config = dict(
    n_layer=8,
    d_model=768,
    n_experts=16,
    experts_per_token=2,
    d_expert=256,
    d_shared_expert=0,
    activation='swiglu',
    moe_layers=[1, 2, 3, 4, 5, 6, 7],
    router_score='sigmoid',
    normalize_top_k=True,
    routed_scale=1.0,
    balance_loss=0.000145,
    balance_bias=True,
    init_std_router=0.0141,
    lr_router=0.001,
    n_head=12,
    n_kv_head=4,
    head_dim=64,
    vocab_size=16384,
    norm='rmsnorm',
    norm_place='pre',
    norm_eps=1e-05,
    positions='rope',
    rope_base=10000.0,
    rope_fraction=1.0,
    qk_norm=True,
    attn_scale=0.125,
    tie_embeddings=False,
    parallel_block=False,
    init='trunc',
    init_std_qkv=0.018,
    init_std_o=0.0,
    init_std_up=0.018,
    init_std_down=0.0,
    optimizer='soap_variant',
    lr=0.00277,
    lr_mult_qkv=0.4,
    lr_mult_up=0.726,
    beta1=0.95,
    beta2=0.95,
    lr_head=0.00498,
    warmup_steps=103,
    schedule='wsd',
    decay_fraction=0.669,
    decay_shape='sqrt',
    final_lr_fraction=0.0,
    batch_tokens=131072,
    seq_len=1024,
    doc_mask=False,
    train_tokens=1061000000,
    steps=8095,
    dataset='wikipedia_en',
)
Below are experts of layer 2 (counted from 0) of a mixture-of-experts language model. Rows are named router (the router's row for the expert), gate (a neuron's input weights, with its number), up (a neuron's input weights, with its number), down (a neuron's output weights, with its number) and show model dimensions 672-767. Each number is 500 + 50 x the weight over its row's rms, rounded and kept within 0 to 999. Numbers have three digits each.
After each expert's rows: "comes before" lists some tokens at least twice as common just after its tokens as in all text; "comes after" lists some tokens at least twice as common just before its tokens as in all text. This comes from a sample of Wikipedia text that the model never trained on. Tokens count by the router's weight.

# expert 15
router:651495434550528480483534475520412481488514595398454480516506565471470459497523526468541493648453527543468524432517549520549527432478441447495523624465562432411458516491525515413462380463479505551541505523529469569434421514544581530519549489415523515450452459451482480471508407581509501427
gate0:563458485461483466490446426469414503520642600396386520569431573427458483581536521485462627519463501547501379458573584525447495508487523434550519498487534492543504484331528530481450467407528518416530456516511459523569414501518510536567496457490548503524544459540449449504576496572472524410
up0:536471470354545554393523518443539530514520483415469479455483536450418462493469524525483538529456468472477455461464452433431536395462407419566423486420514498519549551465509455409496527496547564484410530424475441483459435549544562525454439542591518490531527482500521462502532403424546445546
down0:435448491535460514421458491454479469587502444443572470428496612505519544462461501580485545489549492460528475471506554435513493592527469544540543525542514500497474436532565465519527419440562481461492447461520552513520468456528474485577538419375550486511387523542568484436610546498610483477
gate1:508525544490422409541557433519489421481455422489462452500452505500523525442591543473461432394553543496471555471554618449478492477463452563434489498537494509491597531496436653472504472483490543446413464496538503564509515520535424496490497406471528487567519449418633498549522481500470559481
up1:415590474539488510450486481525406558406504499601502429433517458473475524522471422545502502546568546480538435554485505534518498510465541515509491481489430497490569464517488429466588514551475500416445566513452551508489500503525595537468496517507504547456494560467494418558384451581451513530
down1:623470586551522573472488533436505549632504585506554466544458517358462484516484535470470575499498486519535534511517439427616350491504501460440536541566521485482557495430549531502473478504460467449556414553497487572426551581444475463458528517435560436477511532481436543471523470392520504547
gate2:492611560475522515532493524579559522475526493413500541485480551448490428506406592525522541512478508499539394513431475566513498433419451468575500482460511461445404488515480595509443532504408505531501471562440456532465510502521462493509578425539502462499368504513444502517398523457572545485
up2:439425520476531544537511486495583473396520513466353459474473525538471499504468465493541461495466446414467517510398488511444546457448453434428490557477443552502530512497473524450603503530506498531495532497526521523475440412508532438556491541515485501480534494505445573450459578518442559538
down2:482649506557507507431554460505535485500511516502427545580501433497455501482521512558468523468559557544472495502513546501454541543474492544484550469455508516554537452511444609528461543493468534464471474480404517497524426441500519487515431475542492491388525475534368546516498534513510553477
gate3:497477497421481467483504533560476471545519472479499440473546524492423434431531526462540411548492525551475522513503477588549565503559408469538466553442477444490508482431604523557503542435472476475508536491475469517533531547555659597497535561436410497598439456452423527575468446484471531480
up3:556430498551610452504581524539455516456474436554472590525480492445510431635428422538530459562476516616555566539474541416570654530545554507503465528451515499479528429521520486563443564516517498536544499561475562481571557410463530574511518495475446413534505482535418473536518490523500485514
down3:417467470549498493497523486510396545577403507515452453567524487528480542485543500453535514572522602532572574528474502506425529572466517507538507494446560564589461458466459538460527432504489497506515393434488453456498480562475546539536535549558486436526360424429492495593519456496437433480
gate4:426534458615522472534555487497563463555441605512487432427529532490412470530451512518434475645491405548506453399516533549525508486524477455498495582496595463407479555414462473543465541579414466470447433536509524433481437461619475529581477403524524438529473486562512509430474550535535592419
up4:453560609438531523491454522529511523479508384546541523448484476496571421605532544487473589411491601466488514522517490494497442428525493420484470501462497478571459437470538419458537529460496396515423554559525435318493545596485424536480397533533458548554469547528554440500545529475509505496
down4:527433391481446478510501520582497493492465476460509415473558567517463495478481642561472483482507487547498566423502453496452475595489506388457404526541404391545485565470541556532418471476576540478413527463540505547499499533510430514535451520462493612503525468524506477467493526482538508437
comes before: " of", ",", ".", " in", " and", " to"
comes after: " the", " a", " and", " to", " The", " was"

# expert 0
router:461439473523488485490534378528478443485453509522444636556515467473463456507406591540494443512450538454609527433532509485574485440502496557476503462499558486492424556394538543454526432435512507608561476522540471524516544579578508537623442528471526520477475475525497545579552510506447557501
gate0:494443508584451469462550541540479453507598466453561571545440482552444431532547523424516519527477483516559521493475504505470479460611513417338499537468565486525470518481444487464434524497520483510627454493530481525467515525480477459506492363460544507444467461473504434439491390592557516540
up0:413510485452518566432505539510482549486493463586470528496558520526591436559460510536549459625510492467507449491464476592580502522443523513421486591376533427499590577547426513509537490465436500596525437363477507522484491530496469550505540420504542591494480530457455593470462460529551549560
down0:513517468508417503637575450530386540574526535453478478605501442512454514598501449503586492433493477495498472431451496429444519588509429445654465547507419567505463514455516562531483529467447481378528465445462456523531502565493538563503478557495483432405485468516514477503490455470450426509
gate1:555436550475479538569411548474489454516531589491495494507524495470482453493496529564429467486444461438491469436518536571530490514450494569488494500521505446379555556465500563548440448562486415563352462488446538469595435489433548531472511470545459463500465424535536478546622532495506530587
up1:511544478555557499485473527468525514543533673423517436465540504552473540372407474435482512467495522528515514373452636479479486465458505570486558563507514551449547392520517588514513432533451462503410500470486533464600432522465519552481462466630368542480523515445433520574638538410541473519
down1:496445458476545452410535477462512553475429495531539579517478563490510589389469529457491459466563493474565528473443523537529489465557556539592528522470528495543601478560426514482449492491564488486512528541506566577477456467566557486557492578443560530429510495436509554396393547472447557520
gate2:541458472584448454464454513494392483517511516459471478502496424511564462493568512468518546466528439564493580484523537552522450468534550432557527536487560403518487432412580545569527499515508405502537573400583489568517571477495557545552497502473589487421440535505485568522536462583433573398
up2:512405501554446439431459495553471472489487519427471511434392467555524486469480456484420521527542549452502498563531444502513471375458489529477548459464564443602502561438516548507506577498613447380502566538429505570485554396441472536534520476557505490493450392422458457458398535532438451581
down2:489492491554517536477488531492523489485548558485457420520472584503493508412589510403484502479557509477488554586523621497472555495619495397565500477518561556483445539471592403541518486519489523528544508504472470476438520465594471465542496404494465462430579515408451432506490599523451515507
gate3:479460616405512553468430451495574476464479522448442557475470451550470530486467435458505494466512431482453601573535518475459572458542489435538468469500535618442462627491493509441515396566500504438440554512495495554484508479526462540447551563469569552469537531488442463474413522502495434523
up3:423523511478509502498456466466497532329502484572512546487591478412508486577463494496489558435482570515471583535505496490471590542502450595434575537486533484526516410443596572429547557568454480508525593462517396483596488520597423488477471497515503492457498554551557538473517560558520460498
down3:460469557440553480475468567487490537508524443450485577514549536513414543555557479508488504473471565368529501535497545442502479540435596483504498472412559460528508470432531592505471444488473405570385521531480407485537587505518526524411511440547450501524591506515521498483461454634615462542
gate4:527470402453532490510464446556489513443500516498499487466510496521445520526531483548476419550495521529538453530552503414484512416552472526443416472484554472493497505518398500488577426479470515543490401561486576427473416526503480534495528477436565468492418449468583464537455439482578505493
up4:529493485542505539492454520462507495468477380522500467429458489430461554479553468466517541434464568607487554483504484584444597552483534459492490466593488570476480503569454455536479450547598451474456540494442482543503520495392603563582465464530426541444516478511458554668622469615441513473
down4:460504480496605530496478485455482493506462389539460530587460524528509588395342453500584524537634501536528461496512491418445484554527557549488519476554556604472493483445531544529493479635582605494468459523423505496541532532557468426455477403515441417549477463509485494513531465513419539525
comes before: " ", "1", "2", "\n", "3", "4"
comes after: " |", "|", ")", ";", " —", "%"

# expert 11
router:559537461479524556451524472450485494515496606483388536522508524542612484590470545460630592502452446461439449480620535551516546452477550545482579628547536453501518494473546516465521541454466515413552463404553554558433452495599496475565531483462528497470461453506387495504509457521513550459
gate0:495483516485439545460543448405495508488506485471570497609539479533457565406518510488467455509509456493440518390524535422515492529500548501460486512465483514476487428492456503493503539484573522386428440503508598497459511526505511558514451505487490505572523500566493416536498516501499418583
up0:505464579483477439441618490573520464488509547477538508514502559460637437517466634476480481515417509589505518558549454518579396512492483534543450484520514492568433448519463453559490402489550570548408474472456489563526529489489487519534526410544558493456514576503580554451383578517550488432
down0:570533417450513553425495498434527535513457438499557537587566391501581478652422531425546598468534442404577523497579564555514375435524543522464548503484610535500462542491516542395489493529515534497482480538521421471618464484453485531481491428542508450476526485522504394461481543496477470514
gate1:463515497517567528489485515482523465543461512528398522580509542509512518484389551404565486449573402481323484490499461563605545536519517477521495569554509440508610512458502528537456498568453534444587511509486506444560593475448500468466529535417499499529507377543459499520430571553453595489
up1:520489486471544443582430471488475486457488542490517566468480552452418493518476442514508537593558505490505463399510515431477582566451562520519532417515536444472539474433437468525522514417567577597469484450494519488550510547499543503510533406477536479558589518411603521414529471535541544473
down1:527487512495570442426497515586489622529478495511482548429507495523505538552482558542461403494492445538550588560616544444571523488515485634489545522542438512473427397461556510542461583446558518519444574536488528456534462509430467531474546467447478523382397492425465501471478537528486527479
gate2:446504482476480520491586434564508483452387500468550521514427408490526489556536492437484482460468583436461554388541439575486480389601494462494453506405500540624418547575427466477556558507389496490528477614518489495439413504589592563543546572481484535431393508487426549496444456514524423428
up2:460511547508456577465602439666548459548432461416485521496426454527490420490535516527430470448522493466473501448468530529526430545505448491542521444428444456490539452421488469604510477355472491550529530627514500465486678552604531461494494435555457592468503520427544466543401421529401420491
down2:516522471450532510453542514475505471426416501497417468439544507485560606523492428458465450440437482454463512541506519493409481421516527540490509532603543518546463546511439524485431630490590597550454496443366570491446472484439510414463559431468480421519553492453451507576587450513504387522
gate3:527498423482501584446571549555502470493431458587438514534388433541564520562504513457589422489474568424445496452446433484412523495494494577556488529460449500467452539572566557481598460549534482497536423502528582494579497501572483448482549423540589414522522517507447588424424512578494482419
up3:598523527549490551554463526498543484517577461524429523592384460390456500568490615524530501537511544540473407487463486498512528517528405457451405496475390530618397442461517530513516478466459568456581557495532588487545446581406502536536473466527455500397495436458477491486514532488475576513
down3:572460445529594447479479525477556468437453474412543524483518527424472446498419494512500498421469402520503565546503474550509458519490488506425459497463430435500520479490489491418430473485494582571558587519571485576366482551538497446512409674457510585483635566526485545513521459588552454468
gate4:462524474514497558481534447516502485554509573572504416525470533470495551528517591465446419499475492479548558573503544512530489535572612560407465556486514531476466483506511382518477544512508523537555435440487501495492539534542536503572554503442488363445491527513571469501487444393493506473
up4:533510473462546449436394509533492501444515542520472398524470456539410611526547537434563513454476500492512505550498489545501493478522461508503574478389498546532548501524476545556545416557470461524546463418487511525503509466424557564520513507523535542439493543465433529498525512469470515472
down4:497478455478478490543405500521501499435532612509453587484536394512508401611514437461498506504501432429500505545452528642577498499490478581489454533483515497522484483454426459512498469565499531477420517575492416553515553582526463496495504428571547552560521510461393519531550505459398484494
comes before: ":", "==", "===", "The", "=", "In"
comes after: "\n", "-", "|", "==", ":", "B"

# expert 10
router:508562442472524516457541462400508475423444525520488598473525534604454510525468608501522530488526465456461475438446528545537399520434460531551549534380605430483446466445584528495436479365412516560439447530555511548460504473513531489615468529489611449506500503489480497513498502488519463464
gate0:453499471485554498555460397492474526533522532579455517484535539568394468436439377500553503482544485495402510412487548542476540503444425446489505490461435477470512450491422482537576506523440472483522532583522417512544514441519541507522548461417464438580523449480501461506555518567530482449
up0:542511555571512422588514480435450571567546552458516538486425460568428577521455472455466482583502443475557468548468554526465549574479579478541499517503497554529543443397460429492516420508454454448467538547572488513474515471536437445460494510539537512570548468418503581428530472546501604515
down0:493359501535484500456488511566460532531477499475467489480419450471498481499487517469492475554446499561470516556458581582507500436453512520444563506552510542511462456422528475415516526555444526546545490516558536482472490468478372460441527526509558499517515474455433405549511477597507523471
gate1:478549451524531496491561519484535497470568444496450468508475552473526570487557495567559538391473492388549432475579492435479590489445479473472446432498454576465494546528575507490503514479570473499400505524499502467483614571529567459562510450504502498455503556513541511450465513518569418453
up1:551436479421524465470491419463555494470486513564417502511481482571539512497540504536465484505492555470526460498487557503549499436500518442547486418566412495418508504489486507568453460446508570565393492552480427581465500542448619481506409482512501525587481551471443561398560438619521460433
down1:468472493521386512569544469425493492551465476489530530504456529485542557490477524579471405464550431515438454570434454609447518518554572552558485441453431542578511525542502512442482479474507501419525567568460605344563546405462542486486534575511584431567528524465488566435440573436459532558
gate2:559470416552520539563353414536497484495495373481412484454528527521515504523503515478470529458504523506454511410514520575429476457522474490579501529433567412559485473520522489576419457577452427470426551468586477619485555501470519455531494385575475489397532517445476569354436424460503515477
up2:596545512544497471550549529504503409526508467582464540523518419510449431511440539511519477439532506443492459410463487492513587525467571548547474505523521479464439430518503506579506633503418421462465485446448526563466527477469543409489582475512498567456436480563426580471509523481391520435
down2:521503506379573496432555427456573404397515490452433509497504482521495458554531520512523406533494479499531442564523538483513484494508515463371575513498467481425517558486566446566500506412435451483441487515516502447531565510439454487560484481510422459485464541402485548523531439508546564450
gate3:450498590511507544589478478551529516407558493468484526602423423492471456454411523462380538516434431480601552531472567464483443453454493546463493485418493382522529521574439469416553489438559570464500390405495483468532461516523417530469526486486540555604459514494531451493523573502470373473
up3:535551530499592512410508535445500452550553464526530489463497454478577426500576498560501553430402576462548564427493428449510584532474520547388498521587474517497459485496523517518453457507519518465454555569495371545410445572472448563510424546552453468499434516600599538510448478525508440572
down3:515361530479521458507457451488497506441517436537470466459460589504462566481419512558449560461425463539537499567477530553485485546530479509503468486460560525429533502562445478586425532441462527445495548483492554501497460509470518484425450465476551410503527463432504501468551469588444572541
gate4:469430531389489456525446521468523517441503500531434503567590476469572539550446483467584493462474599500520389433487506467573483456491430479435561381508515458400446396483475447506416507440465448530454548664430471470501496485493567434527556508550512461479625490538498512501544469487507506513
up4:577564471480547445489524529453511476459557456484601529541515536491512453428499448551508574541609467494474496504594507515520519453478511513480467452588492494521507547477485362604432485520599523472481449605490495403469461441648438474490476468500515462445478479442591524468522507504555446441
down4:485500469477637535571500494481522483521474565428402503437563403495578436487506568470319404585506498559576459564442463427505495566453524461496498495495585488492529560501465430515544447489539558545571454459549426468491511492568439532468407458507551516460495381458502490517464473513453486499
comes before: " ", " UTC", " The", " \"", " A", "present"
comes after: "3", "4", "5", "6", "9", "8"

# expert 13
router:536527542508592547518512508503435393438485481525438438550469491527449456509552535557521518531448469431568529536544509505516497484516525512518450516498488429466523489496473553457512579498447510539538453511474441557417394490583501487517525458503521499498459456576504456471539474460496465411
gate0:563488585491503579492579483475499451503524541511556519513560574582555490540536517489524445557531499454523423413473574497510499511583478547440458447571589493555544483459584601457525542462600454439518495589521458545486446403541528490454434446535477558428471477438541471537452505510496492378
up0:563544503516510674512499429539485472502617507534520504457407521481459466564508499468496490478503473458514519496567496483552508552519484431554501544529464440460351521481466466551455504513586543546462529411414369524495451477538565430463454535410428490546499426519448415560445429478426553483
down0:493451382527509419595430518553595462497490492507384570569448590534432555456524541503511487582483521527503516545543462421480561378444495573487478457511606539576436529473510471576424537509543538498533403488527624578535549532441485491524440490411544507564549494544398498543559520490481509561
gate1:532438452543499462492591486463532497471479405456485500472462559511431488495480485497528470534486531439477519555428414534481514571572530534523434457433422434477456422463549496500448473437432519468538526470526528569456565529608525454465539425423530603463511425627514441461503430446518525496
up1:451496393560586514516541501610491513595572517444466606512504419552467474540572460600487387524512482559529542429446547475465530545406475474536490471471514516532548559534459443412562464480546553504431482477469529497514496501412527437536530433515486441418445457508558502537525460505508525417
down1:474506586528438501386472484484390527373473506503505541513506492499515455502521445519528510482525565499491455458587489514423582436490402477465504440479511546525540533394529452573530571429535581492521480463452495597556495522531541452470497583431504409459415561474568439469539516550472499419
gate2:560477530528442538468568356579497575562487539461466562464454515521488456437560534464524509459632524621497513556480555559499503443539490534548473576439520594527456522489489444530533484492420516535483516457499538500369474419510530495548455496440470492471406510531434495466536431490483546474
up2:488443497472400487441474609506503537507501451397443459427569470450591519525437528481502482545643603464445463501425542504450472578416524524416418454551487572527499462553439478537543528539508503584487394475523470475436461579534557412515479502545402456478408547467524485418458510440521488568
down2:486529441511449501477570483526445481495532455576493524461487484611376477452538532640444457417511429478472441475500492478518517478414522525525470547500440533589523494383514498587560551437536494572465517435479477404487446517488514502576497519483418425425531589547417566435472490484465489507
gate3:442474393588439520495456490560565416550514484398451417453442442474461551389463503521513555526450550545510502540442558433492599485513502505469545464574526418453479454394488506615531524516503476460456478466505559474498402533407409530501516598424493505479494524505551505565447421453518416448
up3:516517493547578573554503445494501437433474518538493501496450503517578495505513587512499508590560515542471544381463581506586452509524391439421436453525502568476559544473539573478487557557482545408491563485543523520553489471581545509577465519527525514557506481469483470457593586436525518517
down3:412463438431542416457488509593545465528538539401464575554480511517506570416479471522556493496526417514538483533522543432495545446476550504453407520572491451507544504405525480449457535450521492467439569421484469469426557451473478424521471505477467569470577431517511478527555489550487499572
gate4:506499544445597526507497477470472372487487477431553498541522491486509547559563510364451458517495521489482486492500549531525427386512537531488512418475567500363511538453449482466527497413513478425541451584517498643614418513546508466501441420511546515533520502487563490438437496448428470491
up4:542451504560413489481555590501527505518509481541535527467514430472434455578499507494563550617486535633446456564448541433467603482506450439545547483539550463571551516406594461501556580547531435469564464538528554430461490402409516499464504512513516485547532520567570447544429531457491561594
down4:529534435510471543415359510449546614505528510574514481520511440506517551602540521571557538553541550511657569468466414514509563578469481533491520531539467547584526513549441490420510474511492509571445530412547479446486555549535498442503520492500455521537515577465444467576619493560607515515
comes before: " the", " a", " was", " to", " an", " as"
comes after: ",", " and", " which", " he", " it", " was"

# expert 2
router:504600486478594502494568509512438447523535519489441527524613530562463472490474455513488473509462426504539454422512548568482434506514552525539543496440505450477575529457528555402543444448504492441485402533567480601495391527552484489472505485598462615554425538489374463497556449434470522523
gate0:569586502514608459476518559441514536468472533484540590356567507497526506487432578434508472490542491476536462548549441534605530584457432519482530540480646577493508459528559605492401416457514573473508527519495524442458448452452469466466520532514579489396602512583511478556455474501482540480
up0:537456454470467571464480521458522511447434500525497467449547588480500568524530572432470408466479497479546438522467452543438432433530518549403491460395443558506441517475511429486438535467451454452415454517520447529544507464459511463491472492608466487476460504531457430542522579600432485461
down0:562579575442562502542504509475517509543520451457489527464537605523530470514477542498468462451515360589608421580447439490569385599522549508470470570446428499538578519510523517515634443546503450529485459559562459377511411536512549442542456535575581542491538463540485493506489458468507492424
gate1:493508550429489630483461480530584567463576476529499552526425470513562481416483448493429498522561515485594530491528474512500467446500402433480478526512500557422545475474514421568427538469505487464537584488499557510508594464482544519523484586435566593506616549488498502455471540427487496514
up1:430391428463420528554530541435430540573490492543523474420582508442517511521480441551507537590516448566512547508502436425380523587501464466521586582564428518517498387397427445473490443471540505513442463564540422522518542537420487443480486509478537437447509561492502521561476467498519521503
down1:501514499548530529498606521604568469522484517465410556539419463476466516490599506544442514492413535517417493452496516500604540427531532488433492534454519431497505553543458568573576547527443421491493441573439533515476473442568527486552425462550423470498481464463566503518456417491517486490
gate2:424508549504498553589489501579481496489575531549543489467571452565528481519403504453474540490500474497545460481400464523503482537471541592500428575459505518496478485513420527471505589487454549569478590552524473561454422481463554453450495552540483566459443462572464492506578477459456572543
up2:511525449528517566450507513588479547485561508443556575506533504476570486546512593533534433513475514589518480476529513510542458422505514521480552507537533467508517505508590488428361423509577432568510442434520476518455495431451557467531467538479463542523438551529513537425522497528529541432
down2:391540571423477508540522509561505492431522474516475480516593423540505453507477391468534560490466519496544540481518571493537527598419482448479457485558504447548442480472459534504474478505416539443500497519427457470490462457387458556614513460493537430407542448597450536491507566554530457533
gate3:508552532503539436541525490445573514447420409490530533490523451483460515517437499582424427456512447461567478504552530529587384450441575461535477489453498598479580449532524531447549495486533524547489539542468478438542521504457504460531514496516528571592565492486536507510432446487484462502
up3:474529568473591539436558569513497498545448570564507523408454556535459421506558545537518459449471446504432498506492502539433514473487421430504530470494562538546500442502491470444583473473537472475581394490584439402532529496548504504455505527473560485511560561566585518561526524592458547560
down3:443541475503491456601475586561475492422486525549535567543438539436482474555450540516524560460454404514374536586496506535526551562493487456559547509533454541536553525457529476537515531538467579566497553479527569567593502461557511494623563456540518534525553554521538479514468450515519519612
gate4:577476519492418557509462473579505507403490433503494548537352500490450475524564521452492558462516471470552530522503439439528496425562503505527564453563503474569527446490519565496401480517499508414425538471516607437504517549532388484456475530481510425493622479551559478509512423471448443489
up4:564504459568577486463465476484539433563580466505513509477489466534588537466500412481547527484470599492412518520511444560497517642531577493571424475519526510583507353531448466562512546470530489547404535449458399519473500403600571543540518480642455560446486493577446457468456456441555447445
down4:525384481549514508400520539503503564491500476450570537550456435427468504485561470396496507452584494497532546499506473506579506570478492473510534463516483485455409478549535564545477459399478440571495519512534490485526516355539487460557450439475528532639508505439571476507310466690429490482
comes before: "0", "9", " |", "8", "5", "6"
comes after: " ", "1", "2", "0", "9", "–"

# expert 14
router:496490454530511408477515485448495486432477493504527599554470500567531483486423502524435451479396475487522610502580473535485461455436467488510430497422612481446501438487437501477398578560533538467493532498543472555437479462507453484529520482510513515494459473396495405524555521461539505422
gate0:407511495569543316601424555485524468487473635497386442445512528476520486538521439551585439556514445403562439492413473599503546414445440539515464592476497437542531536507486523548548488555491467513507495462483489506427458452436475490483474488497486533451519530512552510544523565452435493534
up0:502450504546521473480576449533469583557646508557476503488543545507520575498620448592497454455530513484442470385443444563485552502553494511540502442538473559455526445517505473542493407510544521523550521529549517606613499626441460577477510446447561487423512481384454465421455472529498472453
down0:548435500507463476500497465402469688571468445595482590473446510424409538497493470482454526500488542486506564492540419570446475564441534523499468437428548489529556573528418488457555480508610457559493524483576540525521494553533530517440485592477364456462436650528403501558541401424365459524
gate1:431514525460514554543512428409518510462517544449480494450454540495486597484466501427544471421556510463631495502467521514499398599445425488522561466585420510519492478483521450441446530454477575481533538448577534584533483529512512576523449496532464548468528494474524496498520540535432471526
up1:498536423480531456498508481545504550542527450445518453543557561477469500473466386456472407511440459601586466477453547554448533488505481412517526454496446576449452490431551505540498505379538523504443533573504432497438507487498528427400573473497481513500426527512578488550505456543526546571
down1:474459437530441586531514558492537383514478474535392543569534483506523416424504593431479465505506435470470517573539456509517503551454508401499545525534466504530461441562450523529521529464529496468428466505498558569552493558462425450511528500452611565390567485577528518585488431382403454469
gate2:488442463561465497501485436475530555465521480497585480533487473512565543512397469483547523456558510499468429435560493456561407428470478602485556500453442459518560508445502530474543451465422481442587459497486421512439584523477486438540551538564594534508409535584505483438494552483436472596
up2:512519505450537463514587438428419487456489624468477437570473496420579553416404499474486406484438531516564470460520511521542512478517474541464470484502405468524474544355595548531443488484533466513478557446422535514471523465416509504488472536473481470480464470470395396455500513476584485531
down2:523472516512434504471520524497489515448497531587533574426466456444416580538477512491549407553448600460464525512419506479571521504514535579493486467469462498476451524479552499495417370495531562551484471502499575415491525521596409511492550452480488454575550480526590479539432610503384497525
gate3:471534532443582517513561536464433485470474496586527597431447509505509605669424532547452486594468569535444531543489588507386539533479452511481534445499565455458528452503474481503440537470432405381496508505525473560559478462545571522570457517519491482481531422481419479549530567492555533544
up3:509575472390522487492473621545504406504547411481381454392543433534521449482518478401446417509588502463487532605534505453535441439522526455554451458479558488531539558460464475511466540548538561431534518494419506500514571550461489546494575607551515485468543490580470409437479474471507509535
down3:482412502459563545525515475563561597605582526505512548635498521535495529477523468541526488473439559473592488512531563468453554512447535520529431478498565552481424452491434571485413491532564492507478453444558480449517557535536459643524481458498428444595536431472494509474494531576476496461
gate4:584564500553427539473440482525560558557415561536533501519458433564517447482479555544507550454445401472565494587587586587526463430456351470543509513489507461461442475557457441424479517504442539553541634411523573536535563503459460543426493537560436541567542538531410531464481519555415484542
up4:532493544426461513482499482521519492544466604505479512381457548465575487556430492483494494518542539622633544430493542533462498496419534521488497483341486546553448544468423566404489444520467659532489516518462500516420469555480568475508549513527563526557508546549483523459417432433563497533
down4:598474516561484455419591455413384455526530475512530556579551548553524453507504492473469527451506521465463495417524423460542477569533539490443455601457582464453516423508489518476552504496511515460564489493535571456561522474507486448503530481441370526499503421481419474502527529561521551495
comes before: "-", "|", "\n", "–", ")", "The"
comes after: " |", "0", ".", "1", ")", "7"